{"lr_router": 0.00154, "weight_decay": 0.045, "lr_head": 0.0171, "decay_fraction": 1.0, "max_steps": 3414}
Below are experts of layer 6 (counted from 0) of a mixture-of-experts language model. Rows are named router (the router's row for the expert), gate (a neuron's input weights, with its number), up (a neuron's input weights, with its number) and show model dimensions 0-223. Each number is 128 + 32 x the weight over its row's rms, rounded and kept within 0 to 255.
After each expert's rows: "gets" lists some tokens that make up at least twice as much of what it gets as of all text. This comes from a sample of Wikipedia text that the model never trained on. Tokens count by the router's weight.

# expert 22
router [126 126  92 101 130 114 156 128 151 140  97 141 109 134 107 122  86 138 131 152 109 146 134 132 127 160 129 156 218 125 143 148 132 100 159 139 113 131 140 111 157  98 106 167 106 171 123 134 170 130 136 109 115 131 152  88 150  80  62  87 119 142 132  64 122 129 105  78  86 141 126 144 103 181 112 123 193 104 161 139 184 112 138  54 115 189 143 118  70 156 154 150 127 116 140 150 141 149 121  80 160 178 180 125 109  97 110 165 218 129 128  99 149 117 100 176 134 160 115 122 111 195  86 185  98 168  72  69 149 145  64 181 151  81 167 115 124  65 154 137  99 164  50 114 121 110 140 143  98 194 125 154 148 112 103 149 127 148  93 131  77 108 159  74 115 117 135 150 118 119 174 116 116  93 195 119 101  48 159 118  88 141 144 177 148 151  84 189  93 115 125 121 121 122 177 102 103 119 164 140 139 186 111 171 135 119 171 115 149 172 110 116 173  91 174 128 153 115 192 157 168  75 149 157]
gate0 [151 112 152 113 137 146 103  72 149 111 109 134 152 155 142 133 139  98 138 128  67 106 128 133 100 147 209 107  89 117 197 108 162 104 111 149 128 103 103 122  86 147 126 180 170 118 103 156 141 128 139 146  81 146 183 146 137 190 127  52 202 160 169 157  97 166 182 196 105 141 138 194 151 132 117 110 106 171 104 127 114  79 123 120 156 120 136 117 131 148 124 207 157 172 164 161 138 125 136 112 119 148 168 145  81 174  83 178 172 145 177 123 160 133 120 110 174  94 130  89 109 174  35  70  58 165 136 170 112  90 135 184 192 106 117 139 104 150 126  94 176 161 158 103 103  96 138 155 151 102 162 131 133 159 152 111  97  50 173 115 133 120 112 112 145 147 130 163 144 122 143 208 160 126 103 183 157 144 125 117 141 181 134 101  77  92 129  98 141 146 189 137 128 122 143 123  94 141 105 121 122  79 105 117 126 131 108 127 152 129 192 126 141  63 101 142 115  96 163 130 114 153  87 179]
up0 [160 104 179 136 121 146  99 103 133  91 155 124 156  94 148  98 159 102 137  99  44 189 108 152  71 184 144 109 183 120 140 101 109 164 114  99 137 153 149  77 132 120 178 163 180 145 107 163 100 180 106 137  39 152 131  87 106 128 113 152 164 114 102 111  70 113 165 140 182 138 148 116 109 173 144  90 122 136  81 114  85  33 113 145 160 128 164 188 156 151 180 144  89 192 126  53 111 104 142 161 132 143 153 128 168 164 120 111 147 204 121 175 126 151 117 163 168 113 124 198 111  77  92  90 111 136  97 153 108 116 114 190 188 111 148 128 158 160 123 114 136 115 160  95 153 101 153 156 120 140 166 157 128 118 138  83 144 104 116 142  86 107  89 205 179 153 127 123 137 127 152 151 161 165 108 135 154 103 119 128 133 103  75 141  98 134 128 141 105  70  91 141 136 151 147 213 157 155 117 107 120 110 118 118 114 145 150 129 144 121 113 168  89 112 119 136  63  72 123 147 125  59 131 176]
gets: " in", ",", " In", "In", " on", " May"

# expert 1
router [158 109 139 146 133 158  85 105 114 110 149  94 178 154 122 100 177 118 174 191 139  99  64 150 131 107 120 122  95  71  79  81  85 104  69  94  97 108 107  97 140 176 132 161 158  87 119  50 150 170 165 176 140 149 105 101 147 134 163 112 122  73 139 111  92 110 111  91 133 159 108 103 129 142  92  97  98 100 125 134  99 162 123  83  83 124 131 148  75 160 171 128 102  90 164 132 107 116 120  89 165 116 124  95 106 132 115 157 157 119 118 126 105 117  66 160 122 149 113  91 166 156  66 133 185 168 112  97 139  93  87 133 142 167 143 128 135 128 126 162 120  76 100 112  61 140  88 142 145  72 144 151 200  75 163 207 142  71 100 133 130 194 156 132 193 158 157 121  98  75  98 162 150 123 173  93 170 209 143 131 140  99 153 177 108 136 157 102 112 136 116  59 100 144  99 159 169  79 134 122 108 139 157 140 155 151 181  88 142 139 147 140 101 126 103 130 117 138  82 122  45 135 156 128]
gate0 [144  76 179 157 130  85  73 118  73  97 103 128 141  46  90 135 111 197 149 192  92 140 135 131 162 137 147 116 134 102 168 114  72 135 142 116 121 106 124 143 107 139 106 125 109 123 109 127 138  75 161 133 168 145 181 118 136 167 148 149 121 121 128 162 125 133 164 113 141 112 138 111 150 140 129 143 124 146 113 114 106 193 123  94 160 141 104  73 110 149  91 125 170 126 116 185 116 163 129  90 123 137 143 140 122 123 157  72 149  79 154 126 100 189  99 210 119 108 118 150 119 121 110 119  88 111 134 203 122 165 127 131 126  99 164  92 221  78 109 187 128 132 122 186 109 124 123  90 125 190 102 134 217 120 131 115  29 189 135 193 116 129 159 112 121 127 163 139 138 141 137  96 107 155  88 127 141 122  93 197 161 181 123 160 111  52 155 150 133 168 131 160 131 114 128  82 159 142  59 109 147  95  98 138  88 149 124 216 140 109  91 142 185 169 137 171 177 142 135 154 135 137 153 121]
up0 [114  99  96 185 142 100 116 114 167 221  87 150 121 130 188 141  95  99 105  89 137  64 113 177 190 100 151 111 131 140 160 151 101  94 137  95 115 158 153 116 120 124 114 125 155 108 122 114  94 106 166  75  88 142 123 159  78  90  67 113 108 116 167  99 104 168 145 125 163  90 133 138  91 172 122 180 185 140 173 133 128 163 108 143 153 150 135 115 162 136 125 112 145 188  90 130  82 105 209 127 133 119 135 166 158 110 168 155 158 149  97 148 109 178 166 106 111 150 150  63 129 154 152 172 150 144  91  95 207  83 142 110 147 172 135 173  89 121 115  31 105  90 179 115 152 179 128 219  92  88 181 162 155 195 144 149 121 107 121 112 169  87 108 129 126 161  93 140 149 120 128 148 157 153 134  95 106 163  97 106 159 123 152 114 123 186  91 149 179 185 148 110 130 167 147 146 153 146 132 127 140 109 145  45  98 112  89 158 143 122 181 101 121 100 106 147 113 134 141 120 101 151 117 124]
gets: "p", "ol", "L", "w", "re", "P"

# expert 10
router [113 151  93  82 157  69 141 182 173 196 171 102 135 188  55 106 165  78 146 174 160  95 154 130 148 176  73 115 147 164 175 163  68  99  96 145  88 140 163 172 180 116 140 187 162  99 107 115 131 120 141 162 114 113 164 128 125 102 144  89  79 100 115 158 168 136  96 133  96 137 122 144 186 158 159 142 110 108 150 113 113 124 105 172 132 104 138 134 106 115 160 112 110 164 166  97  87 126 144 114 153 185 129 142 183  74 116 173 110 145  95 159 111 158 161  96 111  88 173 101 127  99 116 107 130 169 145  91  96  86  67 127 149 117  95 171 136 161 118  91 109 130  58 135 100 140 108 138 199 151 109  75 166 174 158 142 112 132 125 157 141  92  71 121 146 116  47  92 154 107 117 190 141  87 116 123 124 127 118  90  83 104 118  97  99  71 158 150 123 115 125 186 145 107 174 174  98 142 179 174 129 187 111  97 121 154 105 111  98 111 121  98 108 141  84  89 161 114 164 131 135 121  57 146]
gate0 [140  76  85 148 100 161 121  43 167 158 107 142 152 100 165  82 142 152 153 152 114 129 159 120 115 106 126 135  88  93 137 149 138 131 211 120 125 120 126 135  94  86 140 151 117 129 131 193  25 126  76 135 104 130 141 212 117  94  69 129  89 159  78  86 215 126  88 113 138  96  88 120  81 148 103  80 146  96 162 133  82 123 126 151 123  81 125 135 129  93 121  67 106 176  69 178 149 112 140 148 158 109  91 111 130 146 127 152  61 121 131 200 113 138 178 162 143  92 154 156 141 110  99 121 139  71 167  91 154  86 122 168 121 144 145 197  94 158  85 123 125 166 117 156 143 147  74 132 103  87 149 122 143 134 115 105 108  90 118 104 114 112 130 134 118 128  95 140 181 177 145 100  46 120 126 102  96 142 163 136 109 125 135 145 141 128 131  80 117 136  93 109 171 179 163  97 122 131 147  65 154 148 115 127 124 132 158 102 171 113 164 102 111 115  99 153 193 179  87 103 127 153 141 201]
up0 [152 147 139 105 136 100 129 210 126  47 166  85 137 105 156 122 118 196 128 182 124 154 125 136 194 153  84 121  84 191 160  92 161 140  94 148  73 150 141 131 141 139 163 180 172 149 179  98 131 143 130 116 127 100 153 131 112  63 145 131 129 170 141 137  76 102 133 129 112 141 131 151  80  93 120 182 166  98 112 149 125 120 145  86 181 175 120 115 169  95  87 145 126 113 112 127 110  95 131 108 148 128 104  54 139 120 114 212 162 178 141  80 119 112  94  81 143 148 130  89 125 148 112 142 113 140 135 204 116 136  92 102 116 186 119 148 103 109 120 150  86 125 126 132 125 113 123 113 108  74  86  90  70 211 160 114 152 174 148 128 140 102  81 114 168 166 108 143 122  97 119 112  97 138 144  99  91  85  83  67  97 154  96 124 131  74 161 172 132 128 177 140  73  83  73  99 104 107 168 122 124  74  82 113 127 128  87 205 137 129 120 144 127 167 176 148  93 107  91 164 139 123 149  72]
gets: " t", "'", "ti", " some", " en", " re"

# expert 12
router [ 67 159 152 158 190 127 141 123 131 125  57 137 188 137 141 136 123 138 138  89  86 163 103 133 135 145  83 120 150  78 157 108 172  77 120 146 114 125 121 118 139 100 130 120 156 133  96 155 160 112 138 129 143 159  86 115  90  95 112 110 102  80  87  72 140 112  82 163 161 156 168 113 130 172  86 124 145  86  90 135 120 164 108 155 120 134 116 159  75 114 119 160  81 150 144 121 141 174 140 133 125  59  83 101 143 189 177  97 115 178 166 143  91 156 114 129  86 108 152 134 170 155 115 113 175 173 115 147 101 141 110 124 125 107 178 152  66  87 101 162 150 113 115 153 162 178 126 164 127 124 159 162 111 120 142 152 167 115 111 181 115 134 149 135 204 141 107 107 118 138 123 120 144 176  71 113 112 172 179 122 125 203  92 199 166 112 131 119 198 156 154  83 131 127 137  93  89 152 172 141 177 171 150  82  88 156  97 121 108 152 119 127 142  84 164 107  63  85  48  97  86 177 132  38]
gate3 [ 95 168 108 168 105 101  76 164 128 166 151 128  89 116  97 106  96 180  97 187  88 129  74 154 197 158 112 131 115  85 153 142 146  73 170 130 122 101 153  95 187 121 152 145 112 107 187 113 194 134 146 157 134 179 131 166 144  88 139 155 169 135 197 128 106  56 108 159 125 173 124  97 117 130 146 146 145 102 157 153 122 156  84 146  84 122 145  46 163 143  95 110 146  93  50 109 122 108 114 164 111  96  99 138 143 137 178 140 143 137 173  84 104 155 105  94 182 144  80 121 126 170 159 125 136  94 104 133  77  68  83 137 116 138 122 156  95 114 143  94 114 126 103 122 173  85 104 120 123 118 136 133 133 130 136 121 143 158 112 126 201 149 108 130 115  80 128 155 142 184 107  77 118 114 185 125  89  94 120  91 136  99 128 143 172  89 125 198 206  98  60 134 156 105  99 181 163 116 132 113 168 144 178  70 168  88 116  66 118 114 123 100 161  88 150 153 144 177  88 137 116 124 162 152]
up3 [170 136 152 110 126 102 154 128  67 197 190 144  82 147  86 103 159 186  91 130 179 168 116 153  85 153  70 188  78 143 143  98 147 116 178   7 130 138  93 135 112 141 178 121 140 101 126 140 128 109 118 112 113 122 179  93 150  76 163 138 131 145 132 171 124 100 130  88 172 133  75 141  89 179 124 144  92 164  65 132 122 115  66 119  77  83 121 159 110 121 136 159 180 138  69 105 140 113 110 128 104 125 116 145 136 184 127 162 125 129 144 121 108 162 136 104 112  84 117 122 151 188 145 121 167 189 136 150 153  89  63 102 157 129 174 164 106 151 128 118 121 186  99 122  92 109  69 104 144 197  98  98 115 118 156 129  89 100 111 132 205 179 106 146 147  96 121  86 138  99 117  86 124  88 114 156  96 121  97 114 156  86  81 155 123 134  99 129 109 132 118 111 183 164 144 112 168 150  58 132 148 133 147 145 127 129 161 118 130 204 182 133 164 153 129 117 152 179 135 133 178 157 113 144]
gets: "S", "M", "F", "19", "K", "C"

# expert 19
router [157  97 182 135 167 130 156  96  91 182 101 109 141 115 163 160 177  80 174 114 107 102  66 103 126 175 111 109 144 148 115  78  94 124 157 146 202 125  55 103 130 199 112 120 114 114 129  75 124  97 164 130  94 171 138 143 182 134 124 168 108 133 119 122  99  94  73 134 156 150  85 136 159 173  82 179  71 122  63 171 157  35  86 161  79  88 105 141  81  85 121 103 134 149 115 104 134  85 149 165 121 206 148 100 145  73  95 133  82 137 122  75 133 134 141 120  97 140 151  68 107 111 103  83  97 101 128 122 168 132 102 109  88 116 148 109 122 132  76 138 166  86  97 147 109 113 123 117 132 104  79  88 156 155 139 100 132  98 107 172  96  95 138  77 124 126 154 142 128 149  97 113 148 104 126  51 132 170 192 173 171 122 131  88 105 144 139 148 141 147 121 146  86 162 154 144 146 136 153 133 174 162 113 171 137 146 143  63 132 106 131 178 106 151 144  83 105  97  94 193 103 147  92 132]
gate3 [124 157 147 182 161 118 118 134 113 157 140  92 119  94 138 100 139 123 148 151 183 152 108 144 112  96  91 149 167 162 177 168  55 146 135 144 241 153 103 102 166  95  86 147 133  39 162  92 169 115 166 136 144 130 128 121 104  84 119 142 151 138 152 184 133 109 115 141  97 175 114  76 104 176 117 119 186 163 104  84 132  82 149 149 177 120 121 143  27  93 189 100 108 149 155 120 154  96 121 211 150  70 144 128 149 155 132  95 187 160 133 167 136 131 146 129 135 113 141 122 130  90 169 138 135  73 188 120 175  87 144 146 147 101 144 138 163 135  91 130  87 132 140 103  98 140  92 135 186 148 159 139 114 199 176  78  97 171 110 143 106  87 122 103 135 132 103  89 158 121 141  79 180 159 191  73  93 169 103  76  95 109 119 130  72 201 140 137 128  90 148 120 158 141 147 167 128 172 125 128 137 118 157 135 118 125 142 134  88  98 156 159 107 154 146 143 119 138 153 144 138 144 179 134]
up3 [113 127 137 152 155  72 128  78 138 167 118 121 105 144 126 151 165 132 128 103 145 164 157 120 127 158  48 141 119 170  87 145 129 222 130 117 130 132 137 123  51 102 159 115 103 120 130  82 130  94 132 156 125 163 111 124 131 120 140 106 142 105 122 131 129 105  71 146 140  90 183 135 194  79  54 131 113  83 138  79 120  96 137 104 142 176  91 108 161 111 121 136  71 135  88 160 108 130 120  86 141 105  76 123 144 124 131 110 144 133 165 100 141 122 123 159 104 109  91 125  77 151 121 183 143 193  56 130  98 142  88  56 171 158 115 130  91 110 125 158 108 168 114 183 113 112 163 128 119 100 102 118 144  86 109 172 121 121 121  49 156 138 113 170 114 132 117 159  97 161 125  91 117 182 102 167 104  92  81 207 185 120 153  89 154 130 132  74 173 167 115 142 161 153  87  88 137 155 104 172  83 185 157 141 221 160 190 164 160 129 122 147 184 138 119 163  92 148  85 178 108 123 100 134]
gets: "-", "\n", " W", " comp", "|", " R"